Experts of a small language model: vocabulary 11949, a variant of Adam for the experts.
Below are experts of layer 3 (counted from 0) of a mixture-of-experts language model. Rows are named gate (a neuron's input weights, with its number), up (a neuron's input weights, with its number), down (a neuron's output weights, with its number) and show model dimensions 0-159. Each number is 128 + 24 x the weight over its row's rms, rounded and kept within 0 to 255. Numbers have three digits each.
Before each expert's rows: a language model's description of what the expert responds to. This comes from a sample of Wikipedia text that the model never trained on.

# expert 50
What it handles: Commas and conjunctions
gate2:111158101152146112098074155168120076117121130120161069100142169107125120133085134155145166195134142102111115103132115114144161152137093136105181134177137126143128127111121144130147137188114073154144100156134127098128152141152139073148117145131146139138106118142096158110114157151106117125135141144135127119143112107140146126143152154164137119154151129111133150151145166165122145097118141147121108136138158128085119194123118141122138111120101140139181107158161105145121111154120111
up2:119176104144146136105098172135131106140143115117143095097139160113149106133093123151127165179118153126126131102125108127139158137164089145113199108150105139133140142126140128109136124165138058140155101131104148108150125106161132102153095135142131115113097149138119171114094165140091145110147135134140111137108103139162169096113118153157109149130149124125106146122119186138151159084153150136108116150120128115093131214092136140092124140132121163136166118154155125144152098128127108
down2:110137123137122141157123088152110147126096103141124132089131140106122109129086144140158126114103118100131140117170137102151159144135114122165130102104118133115155092113106129123116143151133124168108165133108100129154135133125157118152134157165078114156134106130123149116119106146128106121153116097114073129117119068124125121117205128084194124145111143096151089141195164127034125155124118129130087135121126117111139123093125147143139079113094138152122124101121137123115129148103128
gate3:141106131109153124116086099122121064082117134128123143117166120167092144125096151110140158142119144096100110176171156128166162152114098089138144163152107138169107137148117160144175134126117128144110137112175137147119130139131148180093129146153115145138115089130097128155119148148156114096125151128166138104124111113115133159156143119154147116158122109113127121147135109116110127151125149149078114125144171091191124139138097102127105084154099095104126099128145117157098172165146139
up3:173095160093177137126089118136102063111104115140107165124144112188107088138091141112124132162131151137096161190158137103131166125132105110164090155121078100122128148127131123120135138104121154134118117128127127139114132125127112156150102127151090136133146121130167111147137154137155152104154168098152123094116113133111134130133122105164133132128101117075144103111115103076128093148129139179076120131129151126171170095142126096129104099159140117117113090103127122139124144146155136
down3:130147125162135139146085130151177087146127120128126121095129135128121129137104126124139153121125104134156057112107144119118109105133126124107110129133129138136110101114137154127169124172121139147114166160155118174127152083144113144097154144095149126123103137116117157125159100097153137128169109173159159123141101096163143141103149100126162111111088098134080117147117112085044123134153123144140149162119148138171083162120109129143132165126097123187135115119170114120112113131136084
gate4:136138086122111111092093149199120138121161170162135132142136097135153174084156151142165146132133163087096101137144174154090132137112138122096088100161146145138136126098149145127138133149128125158090134153143117140184110127133160161144126144117171119161112126142123151112110088154137117142088161137121145165132119105096126101135131128094139120125153072125145166124133138150123120113101146100144116137161107156122105140107081166102108135154120124091134145167100094136100095126144153
up4:107139103117108139157148148117093144110115134106124133078084148132140156160134155097115129084114144110141091123091094075145130146111141118113160144128160156116146158087153140114104086120131109129138117142131135110178165141106159077172124091151114111134115125118103129137171129127120129138187144138117120131146117131112106114130136200112132099160139131089156105100120139130136112179144154170109106141135126111102099154135082142120152124138110121182107107154106103161133116123080167
down4:104129117120151139127102131125137121147134145107116122117126125128145108104144109120123105128180144139137108127156113173153109120125138144153156100073126121163147155122197107141083111163136122123099135165131114110152135128114132097170074073135135133130109151135145129129108115172156095163144141145123089122158118169098141130122136151068124119186113134134173135113154147175136135148121138100114144129104099151096126100154094164110094119126133118169109111139056126145171135146117169
gate5:150128109141134153115112160171109172106124113133131157089145123137127157107127147131115077105137141127123086087113130143104126084140100124134092136133178108138120127108142119172129140128134129138118168119119126144171123099157119113108137140144139119115196115096122115133137104133184128144124186143136137177165148120146130141136127134176130115116141093118129108121169135199118135125132112144099103096128104165184132184086124120105065137142125098132160124110134103144129177113141126
up5:101125166090069101140156128114131113148149142102112119175130129107113113105168146152111121121094121134128120139089125116107106106150146133118162096144134167129097155152114089130087094157106129119116169096111101091100152132175140147114106140118136107134131109118144134116100097131106143117107109125124171090121191129108123153114129082111135121167138092147102115122158152189117156128100103111139080135096118134143103119167123137152126132122124123124188132129109125081130132091181093
down5:128129107108112129128123138136138142121096172106114089146066147140139116081181135099140145131103129122140151175089103132124143178121113138138137119146112092130160134141124118122117102082090102141152122098152139120111142092108102119124112149142139141131128096135152116104141127116155106127155114096096107135112188099166093126140150147137135124176143136103111099145083121186148165153107110111108125068156126106154110133114124109095145129115161116095126162199101138126091106096114142
gate6:120153075113109133153113110151126106131089112082172106095109183115139136102118142137129154132111123100110128145139144122135143129124094115108157161166113086132133143148122122149108175131128114168128127140159079127129137136117113098131143143123143139091142131118098137151146174146109122124111100138124128163142142108139126158136150179172143107127139129100112105106137111103116093181122136160101098128116150192169103167110111140160099112142092091170098142193145132146107146149121079
up6:129126161134135129106139110124150174140158164144121147165130145123143172134101108111143143143119123149150095131159202093110150090079184140115153117135155092093125089103122102118119121136119188117151165125124146166142125133106148088120130137147152131154122138147140105111152065130146140149077097123142140144103101121101113151161133119099127121143102165149137146114108111102106088144121122106112173131138172059101103137175128136142121133130133096112121141149131165110115106129106135
down6:182084138121156110100139122136151142156104148155110124138198139139166112149134090128143067110098119142134157111108095088130119135119153136106126150142130119060105145114153112116116128130091110163117148131106129108094093128127128128107144108125135126112162154107171133172094138145123143141101167113137127141140144124099147125127116146132102141116130123098168150112113112129192128087102118150156183107152136171096122082136131129144128180168142120114187097124138159113125120125140140
gate7:074149109155087138120141135136161191079109167095128130130157152090118169160146151179122139094122125087098168112154123080111168138116149116120127093139128108110083118128133115145118143124086131135147146130122103129144121143116142071128114167145118148144099101123125098132152102130143136133153107142139142130125132101109145133125161083131155120145174116118124116091154169162106131158110064153092141124124111107143107102148118164129167122144097110137161072114112114122125124114102117
up7:125162109101074147127141145103150168150137133129121156148168157111130148139112126134107133086152135096121135124155089099108162075155162095146113084120096082091097143148135125133130130119116126134179117150086133146111110134076136077124107154170087105116108131109106111116153116110202154101148090152159110105104140123092166108114130082156141129109120138137167079088150141144128132114135113149116138164111112125133088100139139123133144126142129114118138109113114122141148140093123151
down7:109119137145125142148099134145122162099092150096138130152086105147131145134123150096139096107180123118159146130121062130113118153109142183108135094112110121116112099129135108114146141101136132119104151137083137122133146126148163159151120140134079149133147080110178142122102191096173153114146128117122129149113159130137133094059168130119117115108146156093130110140115171135073125120108096117085154121117133128160137077120162140143120105141121089093139117128139117129127162166124154
gate8:116122115152167130113096126123106114119115125140128083180183205161134103132096130161124103156135128113168112114115116134141090127120100117145146160127081145151150141160073123132148120120142121142142131157127088091108140135161140123136136143114136133137185139146134143158110112138119095125123151115148149176138134141088122168165133090151130106123114181105101140128121131114117097122114137149118120074127194129078105132138095167147117123108134126149113102142130149131068162144144113
up8:122132131124119083116125073158088170134131143161192110111078112131134097131120116135159112122176157116084113139096088097130169146130079134131157148133183094111112138111125134098111152094134106139109136133117102180131160162149156128117149145073140141121109133089146100148154111146125152112081184123092119118122148107116153143131125117099124120131142070127131162132121165155133093151124119157148147119117099158126107122139158131089156115141119127117135163132143127144151164134128152
down8:125104114111113135118174139132151106127171119099108159098119088092113157093155133117099152108128115144095148123146136149098182124149150142119120102096135132135135127100162151131097130136107154093126141096154169134132111104094137148140110073117156131159110144146124108134126119106149139133149129128122113111112107161139124103109068148124122148169126127132143140121141109139219135142152096137131130141135064110162121129103151068088099108149152141107133156093099137122164064119112117
gate9:131149070116149088116101110083153141091127128137115136109141109152113144099050143121149128109135169105117145152148125082107143113122130089147122142144125120128109130139138128133161152133117125177078124182125090165138174111121132171122115155114104103141141109074124119146167128131131110126158124135127114141126169098112122154130139103117151102142111164143138075110122162138105125132140120178053176123164145121160142153156133123126136113140099104093120108141119111151093124152121122
up9:139115103110174125126079121117103117098161103159138128120140131137136103128090104161148141136120146124097115159143100118112136147163101119134159138174116161112155198121148145122116126108123119153136106156153112163113155155138112147128088128107117141107141105129134176158156113141131120070154127116140114145124061125137138105131124129211120139142112131131099118142098162117141147111159128165081173114158159100131171173130113131104125136139109089115095142124120096180139104143107117
down9:141138132135144169109147083126114097125157113091100153115123144121117112130099132145097119124155105150103095178099153126117116159169100143109129122113098105140153117160105158125096155131128137119112160119139119147156128130140122117089128130087137109132104122130122179150144105131165126123127138165138121067100092114119114101157198133144145165086139117090126116111128177114048117125127138152149097143091138110138068152108149097144100166141110112141107092097132099113113132150107131
gate10:151109128168145115098068104145086140131100130119143105130062118116112178156128196123148168163174174119101176116149157139123141138133126152110102155153114104120143120097120107136084162150103136122142120130169123102116135140142140056136164163106154140118142118172150128122127136135105124170143116110118131128141108114140116146139143186147154123123139138099111147151126123152091112146130122131130173120117169144159125152124117129123115120105116097104122103145183115092126140131158097
up10:103102123111092121122194135100137158132154151155148146144154127131123102110163078161135094066127069124123074132093123129129100160139131123144139119108145162151163137126120161142176120111121149148092138116107111137140162153111135162098132141112109155149137115069121111162142105121152126074111177149131144093135177116104134139135130085110146108107150159143166128110132117130134139153112103137150111117122114113096128080154127136105198130108133128103124140128111106142116152139107156
down10:101093162102141108116147181119104143105160138133131126140118103169156143140108137141111130151166177168106107132126136186107117120145118140093149114117149099151134114134137129112126120115144117083145147101149138137140123159142145121118100093111162111122102180117119115112153179173179113135097130168118134112097122169142133128163099148137080151100164125151113111097126154115198081134140120127148153126127120108138110135164172111135125116127170128085079128112114106101143103101136152
gate11:127140120149137112131111109109114084098136117138109119122109120147128093092128108097145098115177103116146161115136108084113150124089091090084150143199152157136116128142136159123155172114130156127094119177146145159120136123090099128183185119133124132162113123123138135070112149147098128127114159118127103163131126120138133146114135148161132108127145146129155114172117133099116122119118142120143133115147149112131137177143115136074113141155120096108143096201094098117099142162157106
up11:133171114131097131115118122143121085154169125132127153126116126103138125126164140089123108102172180136103124094141152095149093112138099146135109121141134151148170153100148127114137164122135152094114121155151154184066155111112148129140113129164166120148109133121133115131144147127091145128033153093124109158104154131120106136119121123143132138122128157146151117141127143124126170116112170127162155104108178093115181167139119095114115116135133149122150082100087137113095145123119132
down11:142143153095104135172147124112138095114116118151137189128148135110169114115123132116132102121111126085145167168111138132164131101177116090116180127133159094113130188104113116141126067140153113117164076125135120098107133145155112161139142132133141102138094100099165112101180137119107125145100132159090114121110204137135099127114073149144095143126117117096113101128139108098143148118124133157104136103155159113141130143131124119107155126087165113137143118119094111119152129115105110
gate12:143141127114124139115108132141135157121086144139107180108141141155106149106137148144150148113157102081122125145167184112140118112117110100128085146147103179167124136163119137173146147171113124158129141134149135100102110136187095118134137143123140146137146060125105112111116161147129147111129117191169141131121155101097107167131149181134143123157137156079149102145169121152123134120094103128116121145172099103147106113120107107164122094087121116112150100143122107132091121150123127
up12:163105148106161142112132144112127159130136128145106166106139141146111123131093126123124127112112050109143154123179146122123117124135127098138129118137077177137121109144129149146150146161127138134146137130104149069094114127142101146186144125150139151168119097154127125121087183124135166105149123152168144127109156137137122140115130110146122136150115165088174086124157071129131124121103085129123104164104100122149103074096135095144121116091148135092168106115133111137088123125169122
down12:156139107136134102152102124145171152108065117125156102123115114124136111153080113104178159151122147130177120105131132140144116121121135119084143105123128106141102098126144134125137160146131112140096130149123110169127153149144125117093128173124144159112109143092110123107147139128149125132088104161120168179151124080145149148139167138137143121137117145173119107151111152111044117092125148097151130142111176144148124184149106142162102149123140152168156156165135099102131162111132115
gate13:132145093150104128128118071132106092138083141120154119087130094102132144115110158096159145098120126115126123144145139131129178155125129099118157142151168116118147118126070124143151140124115107124102155152141078174118123093080144123152117128138153153131089142073118124152189088152109121152126161126121138129122072120147132112135147084135152119173150123128105153120142105113111141166132096124125136132171148077147105150122133144122184105131095120108145137127129121169110118154109183
up13:140140142121105124140124075171119095146098134116141161118101093142143139132125154085141128131114134112134150148144138105124118145143121132131135143150115131111135163138092131134082106107141126098128116140124126131102133096072134109153140110156141168154069153073146109128185110140106134147136161109083124137117054134155104110128119140151138127166129142123104172121111100072138143172155139142139122140140160093122115099148133134108179129121122142092124146120103153150138123120104219
down13:118134131119104146103067082118131087108133103111130126125150146157150088090099128142128104134145150085111121141154158131126121109129125139142172146123138125164066127105139152120096113120132104118112175140156152128094097095117132127200149137110128121130097165145118115103125103155171136141116118172132114138097117132167125144130118125099119109102145121103156180137157115081108135101156148120101168147092126114094104122147088131102096141168099122150149129137142141130158134179100175
gate14:124155142117126111115151086174155127138076139118159136121140132151118137160139160117163123107113123144147110148169134113109122155092100148154165149137111123098099137129099121121126107146133118103174163163125080154116126176134115079107107107118151133157115151130136144202163070135086129134104135127134136135139137110132111193115147147131170127154118161141075136122144105123116063159108104113124107135132146135111111167109139122124165096115082123094144110140159154154126144132121110
up14:134131147122129118111080091145132133119138165122135185137092139108127135157091128119146162134108176137116125119154158142119130172148129151151111127155145097106116134118151112118159158113118120120143139139109124186108115128086163148124134130199132182125071116143158104199174113126108179142097122101143105153095076110129105135115128114121142122157131133137089155136116137103124124121117126108127183114138119122122182134136124113116138112149134137119182129143117147154105177126088104
down14:143142171105100168120113108139114162157110140096132154148125153086151122115122109134137139079136127112135157131122151141082129141145084111146126148150127129124137166103156112161132131089105157135136137128107126119098094118146124138120149139110107127135133139105148151193194117093151146133135159122104124116139087098124122157112162204107132147137132078091097133134161107111136163067095099132149132139143135140151111137139114107112152116116152100145152068093124146137131065109107132
gate15:133122103098146121143098153141092090086102131135118148082143136147090136111146135140125137163174099085093120161157147124132122154102131164133128137156120118105150166150122131146167149160126145157117213143106093081098129128105098096119111154154131132148090121158139112156120133194109131096136121140128171167117167120103130152138147153125138083155125134134120111109146101152123118121116098149100098121130138131095145125145103143124113113116123078072141156134140152155091103119125109
up15:118114089162103118155120181140137095133110149106133138132136182100102111160141118118119112184150184154103105134081168151129078083170160161120116119128159129139115086104133103124163152138124116128129129102135127155156126125145153131120075132142148091096121149122130154114148119132134082156127138112152138151153119128125123111132129112143130142108116104201110120143106157133121140089111170157128127096144132085147165196144129110111105133168139141149141109113135122113103149137086117
down15:095140105135122140145124100131126132174141167163105175140156129120124143139194161134134114116087130137110151138160153127129157107146107123153125136180119120118146147118121102138120154149155139163161099146133115096119117131153092166118133157137110097145110109181129167126114135123105097141138157100112058139134138135117074151115122127172099145105145099111131099149152097149145122165108093167139082126138125150126184108118108149161171132131113122109105110104136173155108128155168153